Experts of a small language model: width 160.
Below are experts of layer 5 (counted from 0) of a mixture-of-experts language model. Rows are named router (the router's row for the expert), down (a neuron's output weights, with its number) and show model dimensions 0-159. Each number is 500 + 25 x the weight over its row's rms, rounded and kept within 0 to 999. Numbers have three digits each.
Before each expert's rows: a language model's description of what the expert responds to. This comes from a sample of Wikipedia text that the model never trained on.

# expert 49
It responds to: Acronym and name letters
router:528535497485589533482531443494503541499490500503495491467474487504516464476521457493478515481498499547522486506461473472491479499475520518513478500453466530482454468516507553509476507490517514479487520500480478504543496525492517503515530496540523500488476525521496493498528552516508493495501529478484464526496509523509437506518447488486468491542474469477508453509541499501532504464492496527522512489494516516467526516527530552510474546484468508479502510490491501543459505484495496
down0:487471474463485465502470496536478488536494505502504525473494487506510512497476485505505497484484495484528490492505517547540527551485496521524534487507468486541507480484456513555500513543492500463505473497499515532479510495517502450493434459477459522474512450456489529510464465494506460504512480484508466486513502507518499486484537481487503517515536528535515510497485457517514491536488515462508494481485541498471528477472539475445490529431476568512526495512535481492496518489505476
down1:455513525517530543493518470509479492479509503477525517487525517585467497499506517462488467545487528510532495496511518498500457481450483515446544504463471506493458527511473473477502525488504538497507470482483504497516486516499539470493546529478495470500495538471476512480525544497486493531521526510499495511449534473465527501536519527520463497530489482468540503501517517527464515504522457507481479489530467493466518531531500521491510469533545504494533512473500523496502527477476533
down2:479485509535481505506533517479478477498502507516515480475475529506534465461541509508500465473511479535503476482458481485478501496500548475508505513555504521494518474483511471452470502510492501544510537481506469466506498513542521472511490505467525487519503487458468521471479483465490493510519499448470481467511499473506477459487522452524505494468453451441540512513517496524526511467545451537493491487502517503470521559480478544499504502486491540501523499502533490449515480515477520

# expert 59
It responds to: Noun and verb endings
router:525555497416552516536515487486487497498540514524499513522479480502525478479518453512531522481513462519502466532503478460494474486465494531478479522462482537501478468496468509507476530473530521500497528510528514485519513554510492494520481549500513531470514532538480515522465542534504498530478495485471503539514510535492462510471449493482486507497476493490555492516494484508483472486496452495503526470537496480491482490495517502512485528554497473483491515533516472521455462503473488
down2:522438446463500538516501478508501513527514509512532492502521504515505499481507498499487493513512504492508488515478511526512460499473522504503491525504490463519465536491480497540489472487520462503510473508469496533491494498489520445547475474484524486454475473512507478508494508466481490460463523482513450484584478516467534502537527488514549467488466494486485504513511495489591475525512495500514535526490480502487495496475551532479505500460481471525507457478509476501507514528449474
down3:509504545486492479480475519499530500504504507520516499496512464484553542483482507467473516497508489460513501444519508526525497510494430491457505511554525530472510506499534476535540527517500457509507501508533494508482501471487497534473548514511506495484539541483530517502529544549505529509492495521492513484516497533520546491494480466465462520507479517511479539491533477471511508483503549504486525507530510487522456546501475537504480503548454522542546481519504482491502468505494454
down4:473475508471520482474519491531481510486531515504504507529482518521525475526513496523519473480508531562465447473516500452490529450489491497507520482492474458506482493489494525530540533531486541512486458521541497486485512491540517498452469505535500517488462481510419485511504485497520515496503519461487520462492508478559466472464468512482544523533526511507446482512472508526460491538474492529466473526508504514481513519498477533494477498516477500520492481452470488517478485482495501

# expert 31
It responds to: Adjective suffixes
router:531570498444534505544549448482478507527527518526514508469457492488538480486512513490483507505501468527486476496490461440524491472460526520530454508504512520466504498494495513492494472477518476510499519516500488498504502503489524491528512529524498525479507518516476521517461498491483500521468495495495498571508511505479478443519470488466504496546466496510517471474499489546551475487477451516500564484570500485520484499534533508509495515483496460480517491517511475527488487505500515
down0:543486492530458498517472490484518488551470528506541523517550502471487482540528482497547540503483447515489510534451496501507498485515480514533515518545485495531490522522469501509521498494488524516497475456544471541519515490481494515512476524507505483490471489512528520480466530519526475483444503485498528493456481476491510509520482507521498484531502462441493484468507523471487553447521534500481523530476510520459494528521519459523489519500516470486483496442455501484500480474509486
down1:485506490494541503508500541517533536490490484524459516565451484504539476520495466483464518483554531489539552490540495475486514530450526489481474459463499482512459524534492509494495506480523483468497498538503493487486468462480511485453508467502484538503505504498527512519507508474483487478569535547500498462493485510510526493446520506509491503510502524520482493503512520493477533518533513497484493471482472502503477529504524478492485520496483528513529496498540468496482553558481550
down2:537558485512528512500464465532539472536498488472463513507508511530490506521554494514452491448471503516527526511517494503508499497487535471479459484492494489516539520536503489511504487508487465436518502516482509551476489529520504495499504506460565507479502520431521535502498555452510515524477434516528500489536503513537483507516537531485523528495458512509496511516477478464535487490464539530528496486527493464499475494506476520505506513525493512484491514498525487499534522494488492

# expert 37
It responds to: Sports competition terms
router:530553460478534502512535472498479514522532489522513525469495515501511463440523494477446514491480485522532467532477478491534460491502512517535475503505510532490468514483455528493470518451540541503527543508502498483501485528496544496507505505539505527482500509542516498495504504512475533508459493486471509559548486539503465473493478498440497484510495499472509471532495504523527480488482493505487537481512474495510472495475516522506547563541469465468509500526502457509495510504489497
down0:476477468493507488541485475508492505466487466476479538489492551522509496526491487510469505479514518458499522508503535488536462486493516479489524482471486476535455506532542484519498527530473502482461482496494481535473498526491504481479511503521535477524455460505554502495456465480442439498491467506466470505506492468474501485543509533485526487474493470478501509473529501492513461458513486532484551477458469513473531463487493508473489529505518494493548485500521473480504497457489452
down1:514490517520522491507499539458548461517505501504488484463451502502426526517500534483537508492476480530502448557455489529453515504496481463554525524484510486533467538517476490449471490535506475503489498520499521503505534491483525509540493495530476499530497501531553480468506488513498540510521549549513480481551484530467497549486494476502472476509509491509490493494502517470507528502518515532510516469526486485481453505492514514496511493467474478477510484521523506473486477518540517
down2:484483487527533475455550492486530553529477499470474486519507514505441452563492546502464508446530550521526568503502551521489500500518469483508514477448500517520499492492463477525523491481473481521511493496517497490478476527500506551499528461459520492485505505510508508469474488459532508527506486521525510515488484521530443458461488513477513478459493513502478530503511491507502488509496494498478499488523502519508503479500457495462555517509495474474519496482495470523467507481527483

# expert 4
It responds to: Capital word-initial letters
router:539559513464547505509552520464497517505507495544513521494449491488528484537529495496507531486502478511510479515534495464514481490516466518509446534507509509516504511505449533501470494496519486515510526536485485504501474518492499486560510514542468549447506487524501497491486555505510527495494478488483500551503494500531466476518462489491505473528485462468526480516522499507549491488492436513518480469497485451507467467514527523479495550502497476490522489513527472524470518535532502
down0:479488503537488498532516486491459489517482513521514492488509497481482505506472489496536494501474502506543500508472484551487454466501506457488499526516522471471495514467496502513490527527496530538505479497493491518468505514492510493472532460477508503483505496512473489479472473524497483540513490494499494429521534523478503486446456501441497533471516497523551511497452489471535470477534536502471552470482469518464477494513514516504501505529522479561505580486529499472502498465554523
down1:496489517505517493506478522544491519520505522489473464521472530528473484528494498493481494480474490494485511474512473506526489554525476477475524510513526519521526518483489505488515499514441509517466476539562500477465449536553524524484511534528515486468476488517508528517504534537518510524530474508434516518486500534452481468482494508515464511451574508470496479553488530519461520525469476497491497473486482462483514473505469488488491491550509480511508520540491462500494513482492512
down2:507484508498465505501484490529518519480513507466536415491535490509527462469520489490521467526468529516465530479459523475497488473494494493519524490512516515494504516515492514499484534513513491514516498513517509500519518460537497516484494571496509520464478459473510512495555471526488521511548492497535528499525524507503499495475477485554537469478583533508463534556523471558525509511508492465496502499530518495515486516457476485488476497525485512465477488473469524508520509490521529

# expert 43
It responds to: Articles and particles
router:507552477463562499523542437493513545534497532487506506508500488465493475480510466494495514474472463500537466524484483473515477474464525540523468491493483527474467502486448527487505515518511491514495545557524495509515528494469525516531516503524481536505490477539508499525498530497462551503469502511479483560553518492491457497512478489490496459538487481476510480505512512480542501512479501479536511467529488490516508495529521504535491514468490493466517511477524507479468468528534523
down0:499456555474495497503512515482506477507490483479513560528495499478505531456501539526498496512486517508516504505469479458481529504521512499509492489492487526497473481511484448452458493442521492530463501521483476459486496466489461530469516524478467514498438510520545477490507500483476495486495455531493504487495513429515511489483496537490484513518483514483489486459486511544489538520494501492504478502525555536493535531457558457513498502517478463472475517497499547459504481493514493
down1:491551535494507507489452502532478514525527499491463452506490541452513513481513489517476508525494490426494469483524512458463502517510513532475514515478434469526493501492477504506495496495519463504551481537561529526508499470476503495508500496517561452554484503520512511535485505516508520491535497549515471508520527515517514492492519497540493501517524493506494478521510525461553522548504477445521498475501453511495507466467497494517498458507481522510501513511518472478517511497521486
down2:513507509493486476479502473499501470479500569488495489447519516484496509525488482487484494486468483500483509504514488509508487552516498455499509512485528492486484482499507459505489410514481431496492462485523564509472486489476467481464489516533452491541509480478491509465473452532495506525543479521517474470512478515504510511520490529476516509496480476519510474448524499516525520499516509500482529501501547497531482551533492505519476497528516470445471430527493538488509506503499499

# expert 50
It responds to: Determiners before nouns
router:556500473451550516530550491471485521524508510521516537525507467488514441485469485520466502482497463518496487547515462492500503496494512527542477501470506538490456473501479508537514494453494537478504550532508450512519531519488515513520517526533489532488471478515494531491490523514487544519445504516492528541521498531485478486471484449474487489545499478468551485501510491494534484473499509503517538513519523469535490494529552495503496528507520469471492499500507503536490484513509479
down0:504506470499514506492473548544519510471523485506521546446492525507525521525502514494504499484499497490490518497466514486522502505499485516492468475463503502505507513496521509478502538489466484474482484440470511502514489507491476506556450457477536544484537535480515491502504484497490502496549503493510452500519498456502484503464489485498467520550482472495509490499503490480485468588517452480480501462519462505512508535509458559506503532448476455530514520509511485466530509501531544
down1:483438512474463487478501499508491500489497497538529502533480506489456478502459488527454472458478498452444519535507488550519509501522489509526524508498511520504480496481492430537541460509490531558494517498526504463451533509469497500477501517537496460528468482454520486511505487516519500504488483544498500486489466493503503498480510477478506567557549500498477479470521474538517498496509530517473523469469519451508498525525498512501503503493535464495516499536468494487509492500500502
down2:530497509504523516498497497481476482499516527512506434521514478497490470518488504483471486496488460479508493491528506501495458548490490493457491519460514523457494504525530555519473555497469487466508503481494523490533525494554502513555487502518479511484511427478503518498489459505545519478540464492451499526539509490502503506548512451486489466466489531531545479515499510480511520488473456492515467539539534502526529534521519517486469469517501525521505484467516525484511517517466487

# expert 11
It responds to: Verb stems before suffixes
router:525522497448552508491499489473520528492510501537510478523476464481513484501498505489502520471510480523488477515501455467482478503534492522502504530465507519520486477479508477489478507489553536473517499517486463516543476517521544491582510516496524510494496526528517514481501536476503528514482523496476525532516523478512537460477453482490455502532458472461534447504500506521563491493476488453527510479517497516478497475510555519528499532499478445461536503509505483520496476494520480
down0:485491515514485457496478509518511480479518512486465493511506492455514503487480480477487457494517523462469511456496472497461522442542484513536494544467478515544501518535481534446511495519538514482533488527584467455516507552512506502467466527476532495522503510489535467522550482545505539529498493520503495498461512499521491471508499532511483500492533534489492547509544485469502518497496537497505505519483483495522518506508487499519512502523475469514470460486510503491525481517558518
down1:487528480523505542494486465524436485569505482529509535468496477505484542496514504471523540505487504518506508482512507506511516499441449517492484478517474493526503506485521482519505507444516470499503498449503500484500507496506498494479486515512503515512504482477461485506502478485495549491430493530536432502507507521449503497506530490458505436517506499502490494531491533530500485500535531529530486501529477474587489508508496497502515479530520537502472462497456507524496501518473523
down2:483498475532492508542484466494499519466492505515501474485528470449523495554489497495507529511525510513519517506512528499490513529509551538500493501469522503507496502497490498522511536482478507446521485499501515523522492537456478490500494543491483526449550455497509491518459493445483503560506546513472496482442500548525519495515472512512494483556496483491508530539449521463472538474454483530530489545486500527509506565475506511496543506496510509520507483481530505489512477509480516

# expert 41
It responds to: Middle pieces of long words
router:497534483447572534486556511468525509527505527499505491497482464490504467490528475502486516496515503537510484522521492486496481516534527538510485510479485518502478487492504492491510528522526517447504513497513474512496493555502515466559509520524498532518537505511511537455492528479472509550489487500493517519503514504488467483487494492448482498524498461486479466521495494486520466445492485520504547457503472509458506474466519528531486521554507459465509520501461447487474446495516510
down0:512486505472490513557488477530488512495501504490493493508450491473483481508465454475471487470464523470510515492528490498512500530486506485510496487518457526499512444532497507505453521533504554548509502527455488533514485462491498527518526497515558513496494508552492476499556469473481516534515504477533519504527492472491495479512518488494567480509457527510507517465487520541535495504487487477475515470517482519462493469541523520496481483449474473496518506519517469532501480520561464
down1:525499525490527512500521530506509533521531500526506575506504514507515528484499460482528476502530489475483481502491500496456481466467490479510515481524532512533471474492496473493538483484561479491534516529501473445513488488464524502537503488501505521495479515479493482449510436493472502472499465494504464509528519536516512497487508472453467484489514461511538460526517506488517490479561501501535441482490521472535513500499497537490550519529471533547475474481512537507491501523468494
down2:567520491499519525473526477486510500500495516506469517512484502507451507488515488457504473503475461542470501519523515471489478469497488474506483517517512472526553497513522481496497466518463506546488512492515483495500508453511469484533496509515517520501480455517505543456528481500516485523536456480540487446523498507466479496489493508509473501517490506520491511482528521484518499520533514542454482483501482500418506465477508509462504505548485466480490515493484432486574514485478466

# expert 19
It responds to: Time period words
router:548529496450575477478553450484502476550517479573495529482484501466481463494527490479495533476481475554501485522504464481513521492516482492525491499461493515478453486471487497486485502527509518470527529500502511516491476519496530478540477485509511557500504525518489514501520540509492519463451477530491530576505509473488497457483484471478479474518529474504501485487487480488509484485504482470528532475518503486515492486507515508514516510524493496462493508514534507501482440486519509
down0:536479531529528456509522491491489489538475517500456492493479507533517520471491514509505482582465443531467518527502508507519495510500521457554485490514475490479465535494518497498511551491571503524477489556491491530515491448508477550512498496501512507518494520462477498503511507514502522515501446502533501528498549518473534495473531507502504509498488453487488509528475483521506565496527504462509504494487492458490482498518513539490526514488484480485536512452479470524499497514527524
down1:474513516475528503499489494522560506518500536533514530469530511481474532502517467476466528528560521481519518516499475485489501505493496493492484470489534484535489496500504521525499488488465523497528479499477475478509454493459492524529480554467488528474494490513468483468471553531509481508520506482474508490471496507484553463492445489491491542514516581526460478514513506459529505536483501512521517519508506519531545504519531490508518513513540533540485462498556504501457493483489496
down2:525494526501500499476458494499459514521513457513493456503488496508538485478530505490502502482488487474489476455506513530474471522460483538492492545504482482437440498524472490496485496502543481505527493457445489491528511512525502520517529505499503510513489486531539491488495477448541505525492461475491506528504554527482515508487475482529464449445505524513523463511554520482509451454479504502493493454516487474482494456514511510481512483495476504513529550494469488465519526488474526

# expert 9
It responds to: Sentence-initial determiners
router:524523511463549511522561475484491525534514524524499502501501469483520472504499493464477506475470441561501474545498434501499492521493536505520492521481487558505432502483473542510503511497529514493508542509502516476514511515511521503542516508555477519458486487487493508501516529484507534530501510483467492539529513500474491457488469481488492478542493507451530479480477515477536472481519489507509535499503473463543508486519540493515479526489495460477496507520487517515479469529526528
down0:506522511514501495560480467444523464455524527504536493515535464509490524536524460497518516469494454485512473522482441491521522483487475534487495481501516491481485496520505556490473513510488496464509510511510498469463509452515506534535496538475498536530548476510495470454485536490523509508517492509505501511520516493515464487533488521495519480453520482443502502519464491497506527509485542496506529542506520471487509517502470519530467480462554496538521512504448487511448500516510520
down1:541526463498509501513493484497512494473515495481547505487441515525498536535494494489531542522472481480517474543505507522507509447477484508465470435502475520491449471475550504515477470514497469457522572496526464507508488500483485519508502498476505496464476523465492543502481507513478521510512509541503522534520464503523540530494494482513570523474535469537476507503505503509517506543497525522494498505495492455486484539471478485477479482515484513500516505534449545483480509501512521
down2:496527469517486506548491502484540478482474498526493513514446481497518526534494485512511493530525483482526503559491525515508515482494477515507506446534483540467496531478531530511484479507534493479525535489542532506515455481517501481496471530473507508479454450475490505495460531497537508471506524507481504505465524484517527519492476470510544515464496519464474519514499500469468538527461555522496505473527512551465485463517519499444478488494507530516514524476500472506454466512487457

# expert 10
It responds to: Table cells, countries, children
router:534526522465536521472506461460505509528501505540530476520489496519545435501507472485473532467502492529511493559458481481482508514509528496524477505453513535501511514516477538457484526456503495484492530528502475526548511502519503484544512503552491512489503524495533508483517522488522512520462520495474504548516493522515453488505460485494504481540496452484545486496487538476487474506501437500507550501538491507525475487511530540517529534526509485464483516486505500533486521491484482
down0:469470469506476533497493483465506508521519503508522514487499523492484525506503506512517533459534517493476466528485520536514507499508434514528519490520504499524486485494476491550543521504479558545519464502478483516500498504540528480508512499527551484492503468520494459491468520540476457483442487514517509508490516522532514521533506564507503506484508502556526503467541480460539470485546515509525482498504532553515469512484518511491516490456500532490535498465509505462479473474460508
down1:521484447514512495527497542501524475479492529477462474477453472512473506507489529478455542496533518512462470499501518491525498528503506503483463499572504522497469533516520466492444512499490481491447532488508513506527470461492478496469539519527466532487560489487475518514519542512474519514532496479467520480508499476501465456488523478518458519471497504509498529521477524533497483504506475544507520527462497504582512476469503474534478523498499544492497501490487485524517511511494505
down2:495452460497508562544477492512504493495495488505483441501491500492486484493498500549514490454471462456495520522467495478518481497464529453463457490501496489451514462472506513486493496509485539528506523498564481538490502520506513496484503535503491532529518518479458512482499518518470506498524475546565515477528502525489473500478522473516531514481529532492487516497534474495521472489494511545565506500452511511534474513506504475523436476502522508529508510522513493499489498525458500

# expert 61
It responds to: Foreign name syllables
router:512505488463570489502521461482519504521518478513534493505487460504564474504470501502506522478532485531510491518452480469497489477468525477506479536502485545491461495502454531492488512497502485513474532509474518472508533527514522489525505487495499495476480526528528533545513533530504502489464520481470481508550513534533472518478452461469485482541456477488519492488475511465529487495480502468536500512512531479509518501520511561512515536486493499463528522536499446545474490484488467
down2:499489507472529525495479510512530538491472489518472488516503447544507505527502533512541515500512516511512492463508479460471458485518476493479471491483445514545464482526463490530514472502535508479544505490501471475537478503517443485515480523508477462462546519518499519526534519495478465493489484503504498498473488501506482488456474484467496483550493476463497473561534513534487538507518516517529466478522504552508498518477522457469542501538491452525460495475508504507481503465505489
down3:536479468496482530497533467478546515485475473513488499536503464482474520484478485531504541463486498527510466507558525488468497470503475486508472506450486472470498477506475476507489523515533503494520558489487487508493487525527478499526502557457517482500457526503466485495525505493529548506482535508506578568492476484467486468504475540515528510495489485499521484496508512493465473497495481461530482492488502514521535469503499498506521482509449467501482453461508450489507524486502533
down4:461498512475531522529448501516497505467513485493489513499460504511512506485497504516490505496520483477487529491518517479475483501488523511481536553579476491508477528493471522525475495534487501450470491506568519487492417488490543494485499492501465518494497481454520499492469465503478535522469538504487519462508516495537527524488475495511484543471485482486490521512511481542484496464462516539433491506504459507501532486463475468451509486535507486495508539536528495492508500520475488

# expert 24
It responds to: Linking prepositions and conjunctions
router:513564486438525503522575476465529482527515499513515553496488445487500470483506503503458481470486490512507485522519495474532495475499494499500451539511474518529495472498488529485524493460483473484484548514492487502526518529501497475547508505515458532477501487475505528534498530492487512488503487496495497544546503508466447497500463468470485515550465459508530492541480494487497474479479458479522524461507512477528489476522539515502476525526481478475523487496537503508473473515480486
down0:489524496480484513502513469493522481538484505518513543517461525510533562495464540485490480491475468492465489460502507529528485539498544475458504488442490527500514501482509507465515486542500459493498468511493509510512475525487480518555519450502459539482547507471517501481508461532514500505505504517509486479533482475485492476488497499503504457495482490534496507433505512467489510509481462539509490532522423516529449489515538489541490512499489510513490496562476486499505501475516529
down1:522526528474493456488478462504551484507544525484488482500497442465528511533515477533470460464509480461473502521511488506530468491504507493455498485537533508461515525474483502463438486514549530488500518491461521465502523505510517484493507563481507534475509482484485503502531560510541484516516523470475506468480495480505490483474519490456513465527499541469503522527515501466480511515490507498526513487505521471503532514510507473475531490521496514497529542482559516480516500492444503
down2:524486517536536512473529489489527501516517530521490502533545500499468498504535483498539527472539472514478513507483520503483511445486475542518477509529501509533509516504504492531486500524535564550583493457497477508485461481501539561492507483465534534534471503494491506523532524514534491484471523511497481478485500482507506452496467509520443512474475489500505513573453541481488489496464516497485466507517527517512500504489531483464481489512499494524501482487487498491515514526479532

# expert 57
It responds to: Institution name parts
router:507569495465537503519536463481494530535526516499506493501472492497508462480514472481470505485502486535497467503484496465497473475537530554489446548467523552498489477511486575508467519487500534483517540510488511546518480515497497506546484533523494575451503538506504539498500510524493535490506503498478514550488499553506478484500500487512490490538497471495521462495485505506518492514479460482503521476510492488493509493515536555518493538532473494463482472475513489499513490503506492
down2:492471456471520486465511555504488492468478542470455474517489501534492463517518542492512561499504475520514499521529502491466546535521506459477469432507494496531512485467533485485529542538488444492478498512489524514493480474481527516505467532526504479480466481472511510488528500491496458516546504509473525471502520501486525460454509510472511501534488495533512501517513500525493479455489480502517532460517512515516488495521476490521532541474473503540510531523466483526503498548519488
down3:491496484539507536505501505464442530494482469499499502493522498501525531519519439467509436464479486515532494515540489495490477459575512477502519479476498524488499494503516540542498469494529492502490468514485477501458492473492470483525469531465536482539495512470493514480440489501486468474463504493487487500520492504506456493509491504488505481445474487480502502492518526536467513519492468517523517516528531491519467460496465511495538521535497491541467488515564480508481552487482498
down4:522505478502524535543509512532517478523505488507460510440477479493469517545483542520547501529496491461496515552510503550541489548519503456509487510522478507525493543501468453506480486515513485466522507513451520530483544503463500493516476533529473517463491514516483500451499502477523516482471543516485479487473462495503480492522521478451517539527486536486493519511505531507528499529469532478538547514490545495515515460479525469505531497482519522501477529509524518492477491499501473

# expert 63
It responds to: Prepositions after verbs
router:528544499471527534502570513479510477547481504506497544502477495503516440480464465495483538478496510498516485511527455488508509476481513485551458514495479526534501504480453531494507505462499497473502514515495487524510489545505530517530502544548514547461497493502535538490508527517508504518472491502500489563520525490474464477505484476498470489539477456507524478497465481510530488482497486493523540497480496509513482474506529528526510528567479499468527498519523512539504458501532486
down0:499486503527504479550474506547481467510517483495523474496500482454499529453540462539497497491520471463469500470484506548523477473542472476462522480475483490472498535536460456497498502516523514537501527462513504485471477511490487542502486490497531515517495499538539502530483518535514510522497496510505495519492511517527518475506527470476524516465540521569494472522476477517477496521526491456458477541495458517487543474446509493489482495529449485481492481460485516523492517477489496
down1:486489493484484507476493531486492449450531498494500527433455458532508487487493484496483500457484480482493490488500498487497460525531540512504492563513463499534516449449506478545476478487478482521498521476491476496504529493454469496487515497500462518490512518519486523517490511499487467511510500456512523505486479535473497514499502508461499514509479476504491522494524504473490474519514475472494438521530537473522553504533548491470509433462484489487516517525485501538482515496538442
down2:519497503471531513533481501492461480527492561536497466500463505463525504469492526514484456476472438503499530516471471525518533549502458477466495514500548478434509459516528497527487502529488514494522466478495530467512501495486516520517523511509481492515493481506506489457491504479497516530520461461482458542518499540527535502531507464523497454469473501527506496505521488474512487461455491483484481501489525477473531498481538518494571513494482492504509473507471478508478537508481481

# expert 56
It responds to: Dates and time words
router:548523512471541477508554470474495504526537490497470489525464526492552457521507472510488503501504478518525512540486444492507495484488507521492496513478481561487498493493468522474474491441532522484539555534483492504481502533508524493531528503531505530499494516525491509475512571503510532505493527513505510588539518496513466477497485470483488481523498483489519493515518509497528501483464504490492532486494525501505499481505526521508480556512474460435492522521497480542490488504476499
down0:472530549521481439486512477517487506530506527502498484538531493524492501465496487503511479471507548520521483513545520491498511475547475549521513507508486504511473459511471487462509479501511516479510496535484536531524533472518478549491519500492462476508497490505558488524471443510518502519483515508471491496502482474522527541502499513492498491490469476523519469518515479464467557455449490491487491518497476461510464543538486549482502490507487478478514445497462489480520555489507480
down1:526507478538492540541488488501477492536485495510478479478496525482449495500520514481501483479514510548512522510510477519470486480510430537483522524508548532516486501500456476479475485487500519522494456505475503517474519535528470484541555491491496529500524497545504466510533501459504532512494459490508519498517496523513455527527483497496448468505507465494558513499491476547523493480466512483507483496538539491510498492501512537480486483476524459543516436516516560476481508500519502
down2:485514531483506499496496538518467483492497473540499485483517527456499481451514454502471483515530528471498482514469501497528477496528466458509491529488499467501507521478453503504497482483491516522473540486481495446511525491521527523527497515499486497524444460488491472496503502530507519472447501483466504510475488566494558479499486512517446510500538488533514495502477501483480437507493436487513519515468532467463484447511477458538526487503477498493518470487527487490552490513485485

# expert 62
It responds to: Sports and role nouns
router:509574510444540514561531486462498504483518531531489490490474477493522486492519480517522505510461499526505501518471491457506486451483481511510498520464496506478471461521480513490496517492526515465512560516477480493536484517491514521551504487530489539500508527528522516498499499517510542532504535491477509537544507535536498464497454472483513497534501468508512475506512461502514448509483467475491513502526496515484481502492561529500489558558494461487520509496533476516472483503488521
down0:471476520495463473474497476489510499508512488480551519512528525533517513487493499474433497507483483543520500527466531514507490506513439505540476523510516487473523465495496494505586507540529481490481466484500514504495541458473553496499453507514540519542515467526542505502486463474501442509526530539503467489464516487527509510513499497517542495450476531512508468493496472481534504492509496526481480483478498481530503467501496474454515531500525523511491512524494471500498466506532528
down1:524486515493481499503496502490492500471416478487501485510546540493459532496471493490494511503472512510486515522459495471530484508484509536480532485507518545478481529474453529502498456483488504470478488541526485485473499541508451470513571486545505476505495516481532513513529524503452491483505484511503519497482553485530497483529478566464510479526519478502501492485525477493526469511516534460529524482505483566497545507477537531509455477518515480504517509467514481492489506485495481
down2:507471541493482496521498483515462497470500493531466498538539517477470506522521535466504537559466501453481509497497515497543507512505519496541511531501534554506497511489464537481482490466517485485512457531526484511497484496480498474441518505478492485533527493508499517535481512507564514490483500495478527511524522508448473485460489492497486461559446514511507501507477519502483538511489483478460517496500428461534513521516518511509487496528492491525482496528477498521560483506527534

# expert 35
It responds to: Lone capital name starts
router:526544482451558527537580506498487522506489483517499537486465511481542457480491465482488511457476446529542475512501470491484482513494509489507476529474488570537495484489488546472477532517517486493513520518509524480523520519495541464554527491534501541481503508484504514481524525520495547494481533498473504540513511513503461483502488494475500490526460481461519461495501506506538454488481466491510538481511488470511487496504551510513487518491500473476520513521527506520486495507504497
down0:515501529470520477480520498539499498534432533495526506498502466492483453479477521508456492484493503506495488522523494500492512566521532439515536543513465490518469520480523522457522449535491486490476499497503567464475504504532513507515513494508453500518473481474509475526482472479499514523452528486526483524496501471531477432500505504492483481501475506476455466462508520503483498458521483489470523477445512476503515493524547466491508501466485463500491515489518463507517490501492515
down1:511451529495546517491544528469526542521510552494500531547524512507511499502475510515522483491458510473453529498451499523480476531506492517482453514520506508462520501500495531497497496482522509472520467452475478499545481477501541492520518483552518485491469555527515471511480458502476521499503514512491500522461470453506540465482478542482522506482474538501524515462478499479516480475527494489514515491529551531485492495485515513486516494495474520470514543537506550493528456524498493
down2:522473499470485511497511507494509536508491502495524503529573493508540465509561484560489498528497474466453450490508491479470475461498491521506445489485481495519462494488515449494532476449515575495527548528526524502506472512459465516524491518482483475501470517524494513529481536525520527522532500526505521512511507521515490523509507474523491513484534531493443485500526500496473466532501481507530519499496520478520507514493521528514506508554514552482539509511496483497531499469492494

# expert 20
It responds to: Mid-word noun endings
router:542529477459542500502555448479442481493548502514519496504492494451521478478536472519504512443511471516528484513489500514492507452515510507498464484498502541556483480486492525515497508511490510502489551521486497481490506534500535496560489496509500534497492518509478539471519523533479527541472489510497549508512513492512508462468485522491459493531515476464526476515529473518532456475500482502516496487517480503505483486478522537497525508547448507480518511505533495525464447534515482
down0:477525507519492518505493485486525506480505505500515536471506513549480487555515500511533498506477526483497507514473480492467504525478501472449476508506511540441528512531497452524492470470567515513534462475463526467482528525459505480511476532558476489466533470496526461487497515513474497472560510487469505471459479482491518521455529496491545525488504509526519510481482516478542496520464466529519515460525553488522506503492535497517509511478500509495486492490461477495472463499507470
down1:487506488576513510518498514497512495535532494487515516516526505523505493527486540485489527538476500525549493480518528520519487505511539491525490462475457498514502510506501512481503531475494490460533503466523474486556523497505469511506468478514552540485479535508482478483490497506528516479565533549458466516487536509506444546522507492533479535490495492524503541526469489478499492469516500465477500517504514435518509486552517556476480492508529491463491491486465501517492521525469502
down2:433474497553492520539545512487448481515518508517480505505524471509517535457507516510472503508533502453513458494528522473499523495501522484525525505469531533484509538563529487488515538469548527500512477486460517513507484486509506508504503514486505456490479469483512500515532517501532483490525503507493484482491484479526471519475480498501513505444461528487508473505471494531559522513442472471534545502510506495505511463531523520488479535461479518472468531545496499461517491484528502